config.toml
num_hidden_layers = 14
hidden_size = 256
n_experts = 128
experts_per_token = 8
d_expert = 32
d_shared_expert = 0
hidden_act = "swiglu"
moe_layers = [1, 2, 3, 4, 5, 6, 7, 8, 9, 10, 11, 12, 13]
router_score = "softmax"
normalize_top_k = true
routed_scale = 2.83
balance_loss = 0.00214
balance_bias = false
router_z_loss = 0.001
router_noise = 0.1
init_std_router = 0.0148
lr_router = 0.000713
vocab_size = 4096
norm = "rmsnorm"
norm_eps = 1e-05
tie_word_embeddings = false
optimizer = "muon_variant"
learning_rate = 0.00324
beta1 = 0.93
max_grad_norm = 0.5
batch_tokens = [65536, 131072, 262144]
max_seq_len = 256
train_tokens = 575300000
max_steps = 4498
dataset = "wikipedia_en"
Below are experts of layer 9 (counted from 0) of a mixture-of-experts language model. Rows are named router (the router's row for the expert), gate (a neuron's input weights, with its number), up (a neuron's input weights, with its number), down (a neuron's output weights, with its number) and show model dimensions 128-255. Each number is 50 + 10 x the weight over its row's rms, rounded and kept within 0 to 99.
Before each expert's rows: "comes after" lists some tokens at least twice as common just before its tokens as in all text. This comes from a sample of Wikipedia text that the model never trained on. Tokens count by the router's weight.

# expert 114
comes after: " ", "1", "2", "3", "–", "4"
router:42 37 41 42 44 56 68 63 41 41 40 60 67 38 50 41 57 47 28 62 65 41 45 45 49 40 34 59 43 52 36 47 58 46 65 61 61 55 41 55 41 39 58 39 58 53 46 38 53 46 52 31 41 57 61 59 59 51 48 58 55 50 52 31 67 46 46 53 47 54 31 47 47 51 51 46 67 50 56 64 49 55 77 57 49 40 33 53 53 61 44 43 34 48 41 43 49 65 61 62 59 48 44 52 46 46 39 51 52 49 63 43 52 58 48 56 53 40 43 56 51 36 28 49 68 48 65 43
gate1:54 45 54 59 67 57 50 62 43 42 56 79 56 45 50 50 36 48 55 41 68 49 61 56 42 45 42 65 58 49 52 56 45 41 60 58 28 49 43 36 57 44 54 54 50 51 65 67 72 57 61 51 40 45 60 68 47 57 42 66 52 55 43 52 45 55 31 74 35 61 41 69 66 53 51 43 54 46 50 62 44 62 68 47 58 50 51 44 43 45 69 53 52 41 44 52 37 50 67 66 74 58 36 51 66 48 45 58 38 45 55 63 44 38 52 56 62 35 67 40 67 43 64 38 55 32 54 39
up1:67 44 65 65 53 35 55 57 52 39 53 61 57 33 38 50 45 69 36 50 46 57 45 60 42 36 64 68 58 55 49 54 34 46 56 53 29 43 53 50 63 55 47 52 53 61 55 57 65 56 52 50 48 40 66 53 34 46 56 35 56 60 45 42 61 70 46 57 26 56 42 60 59 60 43 58 38 59 52 64 68 60 66 46 46 46 44 46 32 33 75 53 54 54 37 69 50 28 65 52 61 44 47 61 50 52 46 48 32 50 60 54 38 37 37 48 44 43 50 57 52 59 49 44 50 54 44 47
down1:41 51 69 53 61 42 41 58 41 47 32 56 41 56 34 41 52 53 55 62 54 49 48 38 41 57 36 55 47 76 59 36 53 47 44 54 58 40 65 50 51 27 46 59 53 36 67 44 43 37 45 43 45 48 36 28 45 59 48 61 40 48 39 51 62 47 37 24 48 72 33 46 48 35 46 69 32 42 57 59 66 49 46 41 43 58 64 35 58 38 47 57 51 46 61 54 44 41 38 38 57 52 40 43 43 50 53 53 45 42 29 55 43 51 50 48 42 45 42 38 54 42 69 41 38 53 59 46
gate2:50 51 60 34 30 47 54 53 34 51 31 43 59 38 55 57 33 60 32 52 54 38 37 51 63 65 61 36 74 42 46 57 58 61 64 44 54 51 48 67 63 46 33 50 57 52 47 52 63 65 64 21 42 53 48 53 66 45 59 56 68 43 56 41 48 44 53 55 43 41 28 56 66 50 67 64 63 58 44 57 50 49 73 45 43 59 61 48 55 42 45 61 48 49 36 43 55 59 36 37 43 43 34 51 54 40 37 28 38 65 50 57 56 46 45 45 41 40 32 47 41 60 55 53 64 48 61 59
up2:67 45 64 55 32 41 40 54 43 43 58 43 57 55 34 43 49 63 52 58 46 55 55 57 53 51 60 60 66 50 45 55 38 56 63 46 59 45 55 39 72 56 45 52 48 61 46 28 35 53 53 32 50 46 29 49 60 45 66 73 58 53 66 54 59 28 60 42 50 45 61 59 48 59 54 69 56 49 34 58 40 45 43 45 43 77 58 53 49 37 60 41 64 43 47 48 47 59 41 33 43 43 37 46 55 56 54 54 68 47 42 62 58 54 47 51 40 51 44 53 51 37 56 41 50 46 62 57
down2:27 42 37 72 48 47 50 46 54 28 50 49 57 43 53 62 51 45 60 27 46 47 50 38 47 58 60 35 46 29 63 53 26 61 38 51 43 53 45 57 50 65 59 53 54 45 50 54 57 67 54 51 49 38 48 69 38 57 41 51 53 47 52 47 44 53 61 52 40 42 53 51 61 50 53 54 52 50 39 37 51 35 40 49 47 72 39 57 61 36 47 43 53 36 50 56 58 43 58 43 58 51 33 51 48 54 52 45 57 53 49 43 57 54 45 38 60 57 30 67 57 81 63 53 63 56 44 56
gate3:44 55 20 38 54 68 51 62 42 39 42 64 45 52 60 33 43 64 50 44 55 63 63 59 71 47 53 39 44 39 41 50 52 48 43 46 50 50 37 41 42 57 47 69 42 59 44 54 69 60 44 61 48 47 66 56 61 45 60 57 51 55 57 52 38 65 39 51 43 70 47 55 61 42 50 42 69 53 42 52 63 49 48 35 37 39 58 37 42 45 57 37 66 61 45 40 56 75 38 53 59 53 62 40 58 49 42 51 45 45 53 55 31 71 52 77 43 59 49 55 47 44 38 53 69 54 63 32
up3:44 47 72 53 58 47 41 47 62 49 56 48 59 59 42 45 59 25 62 52 49 40 38 37 42 63 51 77 66 57 47 54 46 61 52 49 49 44 60 41 56 45 49 29 41 53 50 43 38 30 42 46 62 51 51 51 42 40 48 39 58 56 45 52 34 40 55 52 49 44 67 64 40 49 52 38 35 55 62 44 47 54 38 51 52 57 43 48 48 43 57 53 47 37 51 59 65 39 56 60 15 34 44 50 56 51 45 56 50 43 50 46 55 32 47 43 66 34 50 56 51 51 67 53 55 51 34 75
down3:42 43 61 40 57 45 50 54 35 36 68 43 35 49 58 45 49 65 44 50 55 50 59 49 47 64 35 46 55 58 56 63 53 62 45 44 63 47 41 77 34 62 64 47 51 54 47 34 39 55 67 61 55 58 51 49 34 51 38 65 65 45 37 40 49 58 66 62 63 44 56 63 39 41 44 60 41 32 49 58 38 38 48 74 70 62 46 48 64 64 43 47 31 47 40 25 48 47 60 40 42 38 44 62 40 29 39 48 54 51 41 54 49 39 55 47 50 50 60 50 52 42 69 39 66 39 52 75
gate4:58 44 63 59 56 48 59 53 53 50 61 66 44 50 57 41 48 42 38 41 53 54 50 45 53 57 48 36 33 47 44 62 36 56 46 39 59 60 56 88 45 43 49 67 55 57 58 57 51 40 50 53 58 72 62 60 59 53 44 39 57 68 68 38 57 45 45 65 32 36 31 26 53 50 42 45 61 53 62 66 58 46 62 49 50 47 55 37 51 49 44 35 53 56 60 57 31 57 42 41 36 47 58 45 69 45 57 61 64 67 43 49 44 52 59 45 40 50 57 40 61 42 47 61 66 50 47 66
up4:46 45 43 52 50 69 49 53 49 69 43 62 67 50 60 56 64 41 66 57 65 70 52 43 41 33 47 48 35 53 63 36 52 43 45 40 42 52 54 58 43 35 55 37 40 55 51 55 67 46 48 51 66 48 62 37 40 41 42 62 60 62 75 52 36 50 53 75 47 55 69 34 64 42 48 44 51 45 50 44 38 56 44 53 45 48 51 38 40 47 45 47 50 50 43 33 45 63 54 45 43 52 52 59 42 38 50 37 50 34 51 65 44 64 45 42 46 56 55 35 57 63 55 36 38 52 41 44
down4:55 55 44 59 66 30 57 48 53 56 47 64 56 48 42 14 56 59 35 43 60 57 36 57 55 39 48 51 41 54 50 67 57 52 50 37 45 52 41 53 39 46 55 26 26 44 41 49 56 67 45 34 45 62 47 40 59 57 57 63 33 66 37 55 29 48 63 34 45 45 58 51 31 53 48 56 51 48 51 39 50 52 62 55 58 50 38 49 39 65 56 55 53 68 58 33 52 41 53 64 43 43 55 55 59 45 33 48 52 28 63 63 55 67 44 64 46 33 52 60 39 53 38 52 44 46 39 42
gate5:43 47 43 37 47 47 54 64 33 58 52 66 50 43 47 42 57 47 39 49 65 45 56 52 58 36 45 49 56 37 41 60 66 48 39 44 57 34 48 44 38 46 62 54 62 34 61 28 44 40 41 59 51 39 52 52 58 61 36 54 56 40 45 46 46 50 41 71 68 54 58 55 47 43 61 39 48 40 32 35 54 53 57 62 33 51 27 39 42 40 48 47 44 30 44 44 40 60 55 56 54 52 52 44 41 47 47 54 70 54 53 53 44 36 42 53 39 48 54 57 63 43 25 52 47 47 68 30
up5:39 43 35 43 58 38 72 53 40 49 41 59 43 43 39 36 59 47 39 38 58 42 70 55 47 33 45 48 54 51 51 47 62 46 39 36 48 43 41 42 24 54 49 53 62 33 66 34 39 46 52 49 57 45 68 52 50 60 45 51 49 38 44 50 66 64 54 63 67 61 58 52 38 55 45 39 42 48 47 30 53 64 56 68 47 63 31 43 29 45 32 47 33 43 32 32 45 60 58 57 46 47 60 63 41 41 43 42 58 57 65 43 64 37 41 56 46 44 58 53 55 35 31 51 35 50 61 45
down5:46 26 38 56 42 46 69 54 52 49 64 46 65 54 49 56 34 39 44 58 52 53 56 33 48 46 54 50 50 46 46 62 61 42 63 45 40 47 51 54 44 50 54 30 48 62 46 51 45 39 40 41 36 27 42 70 50 57 71 43 49 47 54 50 56 53 41 52 56 63 40 57 38 45 43 30 40 55 62 41 60 61 46 49 51 33 49 54 41 36 51 60 64 55 50 40 76 37 56 56 40 65 66 41 29 58 46 50 43 40 53 64 44 63 43 53 50 53 57 30 37 55 52 37 54 51 52 41

# expert 9
comes after: " ", "1", "2", "3", " (", "4"
router:55 31 49 47 49 53 69 63 44 45 35 63 59 32 50 47 55 43 48 51 55 41 42 47 48 52 45 62 47 39 35 37 50 49 58 58 57 51 40 57 42 41 56 43 49 59 45 44 41 52 55 50 45 61 71 51 54 51 36 55 54 57 57 42 66 52 40 55 42 53 38 56 47 65 42 37 66 49 56 59 42 49 62 51 36 40 42 39 51 71 45 56 48 49 46 58 48 55 53 60 61 40 55 47 37 47 46 64 54 51 52 36 50 59 51 59 62 38 38 60 52 38 36 62 59 62 73 41
gate2:54 57 62 39 54 49 41 44 39 46 51 51 52 64 82 48 51 31 69 30 41 42 54 47 50 61 60 49 55 44 38 68 50 57 58 55 52 59 47 71 52 34 39 45 50 59 27 71 57 49 57 55 60 68 36 49 45 54 55 49 35 43 43 59 28 51 60 63 55 60 46 50 35 54 42 48 54 56 59 35 50 64 38 45 52 56 40 54 39 58 43 72 54 49 60 50 57 42 48 42 72 15 59 43 49 51 64 68 38 66 60 56 51 39 61 42 51 54 51 46 50 44 53 44 58 51 57 52
up2:39 61 32 51 59 53 72 27 51 67 52 43 69 56 44 54 51 57 53 60 57 58 64 39 38 39 61 39 49 54 50 62 51 47 69 36 41 46 43 42 59 66 37 59 59 35 46 46 58 64 59 56 53 59 55 43 61 50 54 56 39 43 54 46 51 41 59 53 48 46 33 55 52 33 53 23 48 51 45 50 41 40 79 49 55 49 58 39 51 58 43 66 56 33 38 58 45 35 61 31 51 55 46 63 44 33 57 36 53 49 64 47 62 57 44 45 52 37 39 42 41 40 63 46 38 48 47 48
down2:42 26 35 52 49 46 37 39 79 62 41 42 60 43 55 53 34 52 50 49 52 60 56 58 29 47 41 53 47 49 62 45 40 36 47 43 53 50 36 41 52 52 53 55 59 34 35 54 66 36 42 48 47 47 60 52 69 61 39 43 60 33 44 43 40 57 44 38 45 61 34 63 47 73 63 34 32 73 41 43 41 45 53 53 62 29 49 45 37 54 42 46 44 59 64 48 35 61 67 52 52 47 70 48 67 35 74 51 52 43 57 37 54 47 41 53 47 50 54 48 54 58 41 44 48 42 53 38
gate3:57 47 56 37 43 43 36 44 34 50 61 40 43 44 47 39 41 59 40 43 49 45 49 56 34 43 52 52 59 47 44 40 61 49 46 55 53 30 63 58 39 39 45 53 52 47 61 39 57 45 32 53 61 46 57 60 43 58 51 39 64 40 47 48 56 59 42 62 56 68 48 57 57 45 45 48 46 50 23 57 42 35 55 51 38 45 54 58 52 54 48 70 51 51 56 74 65 46 46 61 58 64 42 47 52 48 60 50 38 46 60 35 38 61 45 46 14 43 53 56 62 71 47 37 47 47 60 56
up3:41 50 50 46 54 53 55 44 58 53 56 36 53 63 57 33 72 44 63 50 33 39 62 52 42 61 52 48 54 57 42 55 36 52 53 37 44 74 40 37 60 69 52 47 43 45 31 52 53 43 47 37 33 60 34 47 44 47 51 42 49 48 65 42 42 45 45 51 50 59 54 40 44 65 42 48 57 73 53 48 55 46 40 58 60 58 50 42 37 31 47 46 63 42 52 44 47 53 43 46 60 40 47 52 38 35 47 46 64 64 49 67 69 39 49 40 69 50 31 54 48 44 63 67 48 65 39 40
down3:36 35 49 38 44 55 50 34 31 36 49 40 35 59 64 53 65 66 27 50 46 37 29 49 47 37 59 59 40 40 71 50 50 33 64 61 54 51 36 46 57 41 37 56 53 38 39 47 64 38 38 47 51 71 47 57 62 51 73 63 62 57 54 62 39 44 54 42 50 45 47 59 48 57 57 43 55 42 37 42 46 56 35 56 51 56 44 78 58 58 42 50 31 38 38 54 54 61 46 69 58 57 57 35 55 56 62 52 57 42 46 34 53 69 28 66 65 55 50 55 39 50 39 65 63 27 65 45
gate4:46 49 50 58 45 50 56 49 58 79 62 56 60 46 30 42 46 44 52 35 55 55 58 58 41 43 45 59 45 53 47 60 45 63 48 61 55 38 54 62 68 48 61 49 36 53 50 30 54 52 47 43 58 48 62 48 70 38 40 52 40 53 48 54 36 35 50 46 50 44 52 52 42 70 32 62 56 67 57 55 49 55 54 51 42 46 29 41 52 49 57 45 58 39 38 46 50 68 70 53 47 39 73 51 38 56 50 60 42 59 54 46 40 53 55 50 44 53 62 66 30 39 63 69 67 60 47 43
up4:50 58 49 38 63 46 50 55 44 35 35 26 44 44 65 55 54 55 37 69 47 59 53 53 54 52 51 33 58 38 42 46 64 37 60 34 50 61 44 39 21 56 52 57 61 39 52 76 33 51 50 64 45 48 33 46 34 57 44 53 61 60 41 47 74 50 47 57 39 57 51 53 61 34 62 40 49 33 52 52 44 40 60 42 49 60 76 61 48 42 39 42 43 53 51 48 51 37 46 54 48 58 37 44 64 36 42 44 52 35 37 41 62 42 55 57 57 50 35 47 65 49 31 38 30 55 48 51
down4:35 38 46 57 51 44 42 53 50 54 44 42 38 42 52 51 43 65 51 61 63 43 50 39 58 41 47 33 56 55 53 39 61 57 48 48 56 29 58 48 50 48 49 45 47 40 42 63 43 51 43 68 57 64 61 45 62 36 56 60 59 60 72 50 52 40 47 59 48 56 72 53 53 47 50 53 50 41 49 49 54 44 75 45 59 60 64 38 47 56 68 26 51 66 50 63 56 55 69 55 40 45 43 69 37 54 42 68 65 47 34 68 58 40 40 40 49 61 44 60 50 34 50 66 52 60 51 34
gate5:64 38 43 42 55 42 37 41 47 58 50 59 63 48 54 29 43 53 32 44 45 39 37 54 43 50 46 51 62 51 39 46 52 33 45 47 42 40 46 41 51 54 48 42 37 18 42 52 49 48 48 32 45 69 28 58 48 48 52 44 48 38 38 30 45 51 49 49 56 43 49 56 47 46 57 50 60 30 43 54 58 43 40 63 62 48 51 58 48 52 52 38 42 56 50 54 73 62 51 48 41 61 48 53 40 52 34 58 34 57 36 29 27 45 52 49 50 54 52 47 50 29 58 33 32 35 48 45
up5:45 57 42 43 51 54 47 50 53 48 57 45 34 43 44 52 53 34 37 43 72 31 41 49 58 48 54 45 64 42 47 55 53 38 42 58 28 40 48 54 46 54 47 52 55 24 43 55 66 51 45 40 52 53 44 74 47 38 55 43 43 37 46 69 29 61 49 52 51 62 60 51 60 47 49 35 43 59 56 49 66 39 51 60 53 37 56 51 42 55 58 44 48 32 62 64 59 59 70 69 38 49 49 33 51 43 66 52 54 54 54 61 62 43 38 48 27 65 61 42 44 34 42 69 46 40 45 48
down5:62 30 32 54 45 38 43 44 53 63 41 53 63 42 55 46 58 43 30 38 46 61 52 24 67 52 49 53 50 51 68 50 40 43 55 58 61 36 54 60 43 43 47 57 34 44 53 46 34 59 35 41 63 62 44 48 36 43 63 40 41 34 60 33 55 49 42 55 50 54 40 58 32 58 55 50 54 56 57 53 47 58 48 49 42 47 48 49 44 59 48 31 42 52 58 51 52 53 41 54 43 59 57 73 35 45 33 64 50 53 46 32 35 47 57 41 41 52 49 65 57 66 48 56 39 56 47 48
gate6:43 60 41 52 61 36 29 47 56 50 29 46 61 39 32 66 33 45 52 69 53 42 50 73 62 72 54 34 39 34 57 62 37 45 57 44 54 53 36 41 45 48 49 51 43 43 58 27 65 59 55 45 62 62 57 52 55 40 47 50 32 71 48 47 58 57 57 55 37 31 41 43 64 56 53 43 58 37 52 54 51 42 67 40 43 43 58 61 58 46 61 57 55 54 48 47 49 48 47 40 56 52 33 31 46 70 50 44 54 44 58 52 59 48 66 50 48 50 52 50 54 63 47 59 55 46 27 38
up6:60 43 49 42 53 50 47 65 64 59 50 46 45 35 39 60 60 36 40 65 37 40 43 66 49 44 55 36 48 34 46 51 56 40 64 39 34 57 40 44 52 47 52 47 51 58 58 45 44 52 63 35 45 51 55 48 45 68 48 50 55 62 67 42 71 59 54 46 46 46 48 42 53 57 30 38 58 33 41 56 60 48 60 26 59 54 53 50 50 54 51 70 57 54 32 55 35 49 43 36 37 57 60 67 63 44 54 51 44 59 46 48 53 49 65 49 56 63 41 50 48 58 48 64 51 54 45 43
down6:55 42 44 70 38 50 63 24 55 26 47 55 42 54 37 57 50 59 48 44 40 64 36 41 43 41 55 29 31 44 74 43 60 45 49 46 45 47 56 38 58 50 37 61 45 56 45 34 46 59 63 47 78 30 42 66 42 61 60 59 40 44 50 56 26 42 45 41 36 62 56 53 57 58 46 44 26 71 44 43 54 63 67 36 44 45 30 42 61 30 56 46 55 60 51 62 57 44 60 48 43 57 46 56 47 44 53 56 59 48 41 67 56 49 64 40 56 62 42 45 64 39 33 45 52 64 52 60

# expert 64
comes after: " ", "1", " (", "–", "|", "/"
router:47 35 23 32 37 58 75 60 53 50 37 61 61 34 51 51 48 56 35 55 54 34 58 62 47 49 40 46 42 42 35 48 59 43 61 56 52 59 46 63 50 41 54 45 62 63 45 38 46 47 49 49 48 56 66 61 58 53 50 52 55 53 60 46 69 55 49 53 32 51 35 50 46 58 46 53 57 45 45 63 45 48 69 59 48 35 45 28 57 60 29 49 37 56 37 48 43 61 62 47 50 45 38 38 45 35 49 51 62 50 59 48 62 55 47 63 56 31 46 62 56 25 32 59 59 62 62 53
gate0:59 46 49 63 25 46 60 50 57 39 48 42 58 43 42 51 48 52 50 64 36 67 62 44 57 53 34 45 54 36 42 56 55 52 48 57 27 63 74 54 53 33 57 50 39 49 58 48 45 50 47 60 51 47 51 46 32 56 63 46 50 50 39 57 48 54 42 46 46 34 42 57 50 62 48 53 59 39 42 43 46 32 59 44 55 63 38 71 73 41 42 51 44 47 56 51 30 58 39 48 48 35 26 46 43 63 66 63 47 33 46 62 55 64 42 58 57 49 55 60 37 35 31 46 45 54 48 44
up0:51 46 46 58 45 56 53 52 40 37 43 55 60 33 38 44 36 47 58 60 45 59 42 43 56 57 39 62 56 48 65 56 39 43 33 58 46 40 66 57 41 38 38 52 35 56 53 48 49 53 52 50 46 59 59 36 35 44 54 38 41 71 55 52 39 40 51 49 49 40 56 50 59 46 40 42 47 52 40 52 56 35 46 47 56 46 47 55 55 53 65 55 46 51 55 47 46 59 29 44 59 38 40 43 55 48 69 72 61 38 55 50 43 50 55 68 53 64 60 48 38 51 45 35 57 63 53 57
down0:41 50 54 56 46 53 61 43 49 41 53 54 38 36 60 53 40 54 58 42 32 63 68 46 58 35 67 47 59 61 48 45 54 48 68 25 67 52 55 36 62 57 55 54 57 50 45 70 40 48 40 40 49 49 43 44 48 53 41 55 59 32 45 40 29 56 50 69 51 59 56 59 53 40 55 58 45 57 43 53 67 42 50 61 76 26 34 68 51 54 59 41 45 43 56 61 45 55 51 70 69 55 51 65 38 47 56 47 26 32 44 44 51 62 60 38 47 66 26 46 53 47 51 39 48 37 38 41
gate1:44 45 54 47 32 54 67 32 56 43 36 45 59 58 38 34 52 43 58 55 51 46 51 32 45 50 50 49 46 43 44 69 65 47 43 54 57 64 55 40 47 61 39 78 49 37 44 56 37 48 57 53 46 65 46 45 52 53 38 43 64 34 53 43 54 58 37 56 41 49 46 40 62 29 65 51 53 48 67 59 63 76 60 64 49 33 58 40 55 59 39 43 40 43 49 48 42 43 65 40 42 48 60 32 56 70 43 48 38 56 53 56 52 53 50 43 27 60 45 57 54 61 41 59 44 30 60 42
up1:52 51 51 49 61 48 42 74 29 38 52 44 56 46 55 37 54 53 44 36 42 64 44 49 55 50 69 61 51 51 59 46 40 55 53 54 48 41 55 40 54 35 43 42 62 63 38 52 38 36 46 43 49 41 56 60 47 43 61 45 34 45 50 57 42 55 68 46 58 55 65 60 43 52 41 43 62 65 27 54 54 56 46 46 60 61 70 52 49 41 63 51 67 57 40 54 48 56 41 65 52 52 34 55 34 37 39 45 48 50 47 45 51 44 37 43 41 48 68 47 44 48 59 41 60 68 45 55
down1:62 63 55 65 59 43 42 25 43 46 51 49 44 56 45 63 36 56 50 58 59 38 66 43 52 61 48 56 40 39 68 51 58 23 36 29 60 53 55 40 56 43 49 46 47 65 52 51 35 42 44 45 60 35 44 50 66 47 50 42 48 50 47 40 45 63 44 63 57 55 67 49 57 52 32 50 42 56 50 49 40 51 52 48 47 65 40 33 40 47 47 44 43 41 45 40 67 57 53 57 36 31 54 42 44 35 47 70 52 56 42 53 31 47 50 51 52 53 41 62 63 50 36 60 56 46 52 47
gate2:41 46 46 41 50 50 56 39 54 32 50 51 67 43 61 47 56 56 42 59 40 58 71 59 53 52 54 51 52 56 38 46 52 32 54 57 45 54 45 50 49 43 73 41 47 35 70 49 58 47 42 66 41 36 55 54 44 60 54 57 41 52 47 45 72 53 46 63 42 53 50 32 56 40 58 47 61 45 47 58 48 49 44 30 55 39 55 60 48 56 51 53 39 63 41 57 41 55 43 39 45 48 58 47 65 63 39 57 56 52 47 68 59 65 48 62 57 52 52 52 46 55 53 63 32 55 50 43
up2:35 47 45 48 45 53 40 56 51 38 62 55 71 52 65 54 58 54 48 48 66 43 73 55 45 63 56 57 58 66 30 54 51 45 39 46 56 43 54 51 52 52 72 50 36 39 49 56 56 32 52 70 51 34 54 41 61 50 64 49 65 67 47 62 60 58 62 66 41 43 40 24 50 46 47 53 45 53 40 38 46 40 45 34 32 60 46 67 40 57 49 41 23 56 51 52 46 56 54 46 56 50 36 35 50 51 61 52 64 55 54 38 68 41 41 65 60 36 38 47 59 65 60 51 51 49 44 58
down2:49 37 56 53 33 52 70 48 36 61 50 59 39 57 46 31 59 66 55 60 63 47 38 42 51 49 37 64 50 59 49 44 44 43 57 65 58 47 52 29 52 42 69 59 50 49 38 55 54 57 51 51 46 48 43 50 23 57 64 49 39 52 65 55 45 61 51 50 48 66 45 53 38 50 50 31 47 57 48 49 56 59 35 48 51 53 51 56 41 56 59 58 41 63 56 60 60 47 35 46 54 53 59 59 34 61 59 63 49 48 45 38 51 31 64 41 44 47 58 37 48 61 58 62 38 43 36 45
gate3:64 60 44 62 50 47 68 53 42 42 61 47 45 49 44 56 50 53 49 46 60 39 52 61 62 54 46 56 53 41 46 36 50 62 24 49 48 60 47 54 61 30 43 48 73 54 45 48 49 45 36 44 50 67 53 41 53 54 46 55 34 52 44 49 52 59 48 40 53 42 39 59 52 47 61 54 54 71 43 34 38 51 33 29 33 58 46 35 40 52 34 52 61 33 29 61 50 32 51 41 36 35 55 40 48 45 57 54 61 52 49 35 53 53 65 57 44 57 42 66 38 66 50 38 47 52 46 49
up3:82 36 51 58 56 49 54 56 41 45 33 33 50 59 53 62 48 27 50 65 67 52 54 34 49 57 50 51 48 54 57 42 27 53 35 46 50 36 47 48 55 53 42 61 49 45 47 34 47 57 58 42 44 44 56 59 42 56 54 60 57 60 64 41 43 49 33 68 42 58 71 50 57 38 59 72 68 35 59 47 48 41 53 33 50 32 61 55 56 47 50 66 40 39 50 52 33 57 54 29 34 47 49 42 41 53 44 53 48 48 63 53 39 48 61 37 58 58 54 51 40 49 39 40 57 58 51 54
down3:60 48 71 73 56 54 53 61 49 43 42 52 50 42 49 48 48 40 49 64 51 51 64 45 56 57 43 52 36 38 48 43 53 44 34 47 59 39 38 60 59 60 45 75 52 56 57 61 42 65 60 44 61 48 57 52 57 35 52 52 40 58 51 40 61 64 49 57 50 53 52 60 44 36 51 55 43 47 53 55 43 56 47 32 52 61 54 56 41 55 52 47 42 61 34 53 51 55 41 53 52 59 60 54 58 48 46 56 57 76 49 29 38 48 41 53 43 64 43 26 44 33 55 45 55 50 41 57
gate4:43 44 26 36 48 58 58 56 44 35 43 51 32 51 47 60 47 45 53 29 53 31 59 52 52 65 45 53 55 53 53 39 60 45 56 42 44 61 57 46 56 27 43 55 53 39 52 41 44 53 59 46 39 53 52 69 53 51 53 41 59 59 43 57 63 37 51 33 35 46 42 54 57 59 47 66 31 47 34 49 60 50 67 52 41 43 47 40 41 55 54 60 53 54 37 69 35 53 34 50 51 51 46 48 30 46 43 39 65 47 68 70 47 69 57 52 55 45 47 57 61 55 37 55 51 51 60 44
up4:53 49 44 34 48 63 55 64 53 54 49 38 38 52 55 53 47 50 54 42 51 24 64 52 63 50 39 50 50 44 43 50 52 39 59 46 48 60 64 47 51 37 38 51 46 32 60 37 49 44 55 54 34 44 52 49 43 47 41 47 52 60 56 55 58 38 55 23 52 58 63 47 48 52 58 70 44 52 42 47 51 55 64 47 38 28 53 38 50 51 46 55 67 59 29 64 49 60 37 39 45 34 40 49 47 43 60 41 60 48 59 67 61 60 49 41 53 54 39 70 47 59 46 58 42 45 58 55
down4:57 43 54 48 47 51 53 63 46 45 43 46 66 61 62 49 56 59 38 39 28 59 46 45 37 58 74 45 47 50 41 41 43 58 25 56 58 30 67 40 80 44 54 42 45 63 48 59 58 43 68 42 43 46 44 43 54 70 35 44 41 52 59 58 53 52 59 57 40 45 47 44 38 44 47 54 31 46 33 49 61 65 57 36 45 62 52 39 57 43 41 42 27 34 56 47 52 55 52 50 48 40 48 53 44 47 55 57 72 47 65 61 44 55 45 49 29 35 45 54 53 36 55 49 49 46 51 75